Weights of a small mixture-of-experts language model, trained from scratch on English Wikipedia.
Training: a variant of Adam for the experts, 376M tokens, 5735 steps.
Below are experts of layer 3 (counted from 0) of a mixture-of-experts language model. Rows are named router (the router's row for the expert), down (a neuron's output weights, with its number) and show model dimensions 288-335. Each number is 128 + 24 x the weight over its row's rms, rounded and kept within 0 to 255. Numbers have three digits each.
After each expert's rows: a language model's description of what the expert responds to. This comes from a sample of Wikipedia text that the model never trained on.

# expert 24
router:130127152105151130158069119149150142120128108075114197084148109117118129116128157132121181178142135115119145142154156132101134137168172118141135
down0:115125147137177145107107117100127170070093123158169090146141150111084155103135129102134114135132095104073170110106120115126160140137122167139144
What it handles: Function words in biographies after he or was, such as as, his, been, became, being, named, e.g. "serve as Chairman".

# expert 13
router:083120169133125137114105098147166138131130166090159186134132122130125152095130118110125118158139128095088079146133160131103116134148108091133134
down0:139101109160138155116128088149124133111184103118085118156114147166120126145101175118123138134114142135111122137154104115120107128110110128137130
What it handles: Final pieces completing a word before a space, and numbers followed by a space in scores or statistics, e.g. "pitch|er", "s|ake", "1–|1".

# expert 7
router:100133105127141149116109122141120172127109147078115171108134112133106172096106107142087153113137154109097124160127132151094101133146153118121124
down0:112150142128109158121149165127133125116144151114130145145111087166148116126157095125125131100137130119081148129168136163151112087146097161102115
What it handles: Word pieces inside Slavic, Central Asian and other foreign proper names, plus Mc, New, States and degree signs, e.g. "Bor|us|sia", "Kh|ot|an".

# expert 0
router:120111135130157171153139103127139141150097136075113141104166084127142142084116129133126151150142158116094112144157122134092123121164140099134129
down0:105119128119110115123151123171126116130121114116128115134104140158108129159135123158125114128121100135099190109133143180135129147107108120087086
What it handles: Word pieces inside personal and place names, often non-English, such as Seung in Korean names, Perthshire, United Kingdom, County.

# expert 2
router:088112120145134088120140101137153140135164140095114152116142121080113149122123126172123113164126129138096086168133106113092130144145133077154103
down0:156175126127109128152134145111125126091144134119140150091128148078102098116096151088160144099130135107168152161094100103152168113149150144127131
What it handles: Colons after infobox field names like Area in coordinate-heavy place articles, plus common articles the, a, and cells in numeric tables.

# expert 28
router:098130119119135153159124127176175171123124156086142130108104098121117145081130120138136153147128155099114068151152158141091133146166133122150150
down0:127158100151148130155117152123128113093097151101119129142169161139138115168147120108145174100117123134103137171106132149136155136159115171124150
What it handles: Section-heading words after == like History, and institutional words such as States, League, University, Division, NCAA.

# expert 1
router:113109130102138134148088108153134131156124148089127140080134094113130146101113108136135116121146132135121107174141167149080147136152117120153141
down0:143138136114150137117135103095111128195116117199101133108158132106131152128088129110120137134123112144132095180149110119122143112114170105176104
What it handles: Periods, commas and closing quote-periods ending clauses or sentences, plus mid-word pieces in Latin or foreign names, e.g. "). ", "lati|t|ude".

# expert 19
router:094101147135126125118116128147116154143101149096148168116130116099137158086131127154117168136127133102090099146145151147096164122154151090142112
down0:123129168097104117134139145127131135151182096127101141101069131156074117162137122115138117153111128170127158127169121099103136138133144168124140
What it handles: Commas, colons after infobox labels like "Date of death" or "Died", dashes and pipes before dates and years in biographies.

# expert 20
router:117116155125156147144106123130138153125131119081125167074149107126153148116130112162110137170124153112113102142153163163130139151137183096136131
down0:103116132189122150115154137176160171090110123130142139164156141126138173122117134083153130146140068141108161104153130121123114139171112101165110
What it handles: Verbs and prepositions continuing a clause in narrative prose, such as led, became, ran, signed with, after, under, took.

# expert 21
router:093095131125145145116123111182140187153142128100110176117136106093147126114115090138123138132160120122128116138147175144065134153141146111148166
down0:112092175107135130156100147126131119105166136159132084101150134112101120117149095167080131121145115109154144140120115118108139101153142104102122
What it handles: Word-final suffixes like -ty, -ations, -ism, and commas and "and" between list items, e.g. entity, civilians, Best Director, Best Actor.

# expert 16
router:129134127097130133156114113158144120143142143115153204102132087110143132123130118112142116115135163125099116135128119120128108148109152125138134
down0:135140135114150131128119188151125127124146135130136124105134096129100121122114146166149111164099114103131162154153081087143149119143103150168093
What it handles: Digits in years and counts, sentence-starting This/They, and colons or dashes opening taxonomy lists, e.g. "E|er|ste", "Synonyms:", "Infra|order".

# expert 11
router:119113143097129149110119120174155158139135156093115171128144113121127123110134137147120144170123158137084135148141151155082103143136118118180133
down0:114133141128159106142103157104163121142148173135124134118157124068099133114131111117153144121136079147134134137124123132127164103127129109163129
What it handles: Final word pieces that close a word or name before a space, such as case in Briefcase, thesis, site, en in Tolkien, wick.

# expert 12
router:121115134111128148158075092160157134117112155070130154112153118108129140076086121121127125141152160106102119128123122134123132171179187130135123
down0:120184138097134128155152148092110127122132120129112141109172119116139155102143102073136144101124104104171135095141097113137109123092106146157106
What it handles: Articles a, the, an after is, was, in, mostly in definitional sentences such as "is a 2001 film", plus sentence-initial The, It, This.

# expert 17
router:091120108123157110122099099183143132161161136115125152120140099083115153134109079148134154159130147141102096183122157141129140120150119096154135
down0:140137123128117135068155152144104147159056085125176105097121101125117124097132114145145150145117091097146109124140142116144126153144156119104126
What it handles: Tokens opening a section after blank lines or heading marks, such as Medal record, Scientific classification, == headings, career, born.

# expert 9
router:122112136123152101111118121137132171134125123104127148133165097088134157129141131153126130166159136136087121123142146118115107149149143104125144
down0:172174155112137143182101136130143131154137142143133143119127107123100101118121108140126107143149144133122123146094160142108144154106119074129104
What it handles: Cells and headings in sports results tables and stat boxes, such as team, season, place, medal, Top score, Second leg.

# expert 15
router:113147123121126132140107091130137148124147137105135168129174104077145129081145111141124122162140156137122124130139136126098107163156146107147121
down0:143122108125165143117135128141098135113161110137083016100132142125096092118155130095129124111077140117131135101136100129162103148116134139115108
What it handles: Word-starting pieces like und(erg)o, Gu, Pr, Bur, and be-forms such as been, were, plus line breaks in tables and census text.

# expert 8
router:088116122146153125117131133152129158158146130123132170102147133135135156103160115136139124137148133134104061159155138110113146142134113071120151
down0:132131126147166115112102138143096091141125129148114092130154136169120143156118129162064129143107161110116157139139153122133173112084112103109125
What it handles: Minute digits after the degree sign in geographic coordinates (02 in 1°02′W), plus word-piece endings within names and words like custom, neighbor.

# expert 23
router:130118128135137150108113094119154129136160119097110197097176109116126132104122125143127141176136114119114094157138148172108135133141128115127126
down0:140114114155138156121089138149123138110153094127163088115123141141170124071115164097173091141154123113101129104144131114132140158179103154141144
What it handles: Commas and relative or linking words that open subordinate clauses, such as which, whom, where, that, both, also.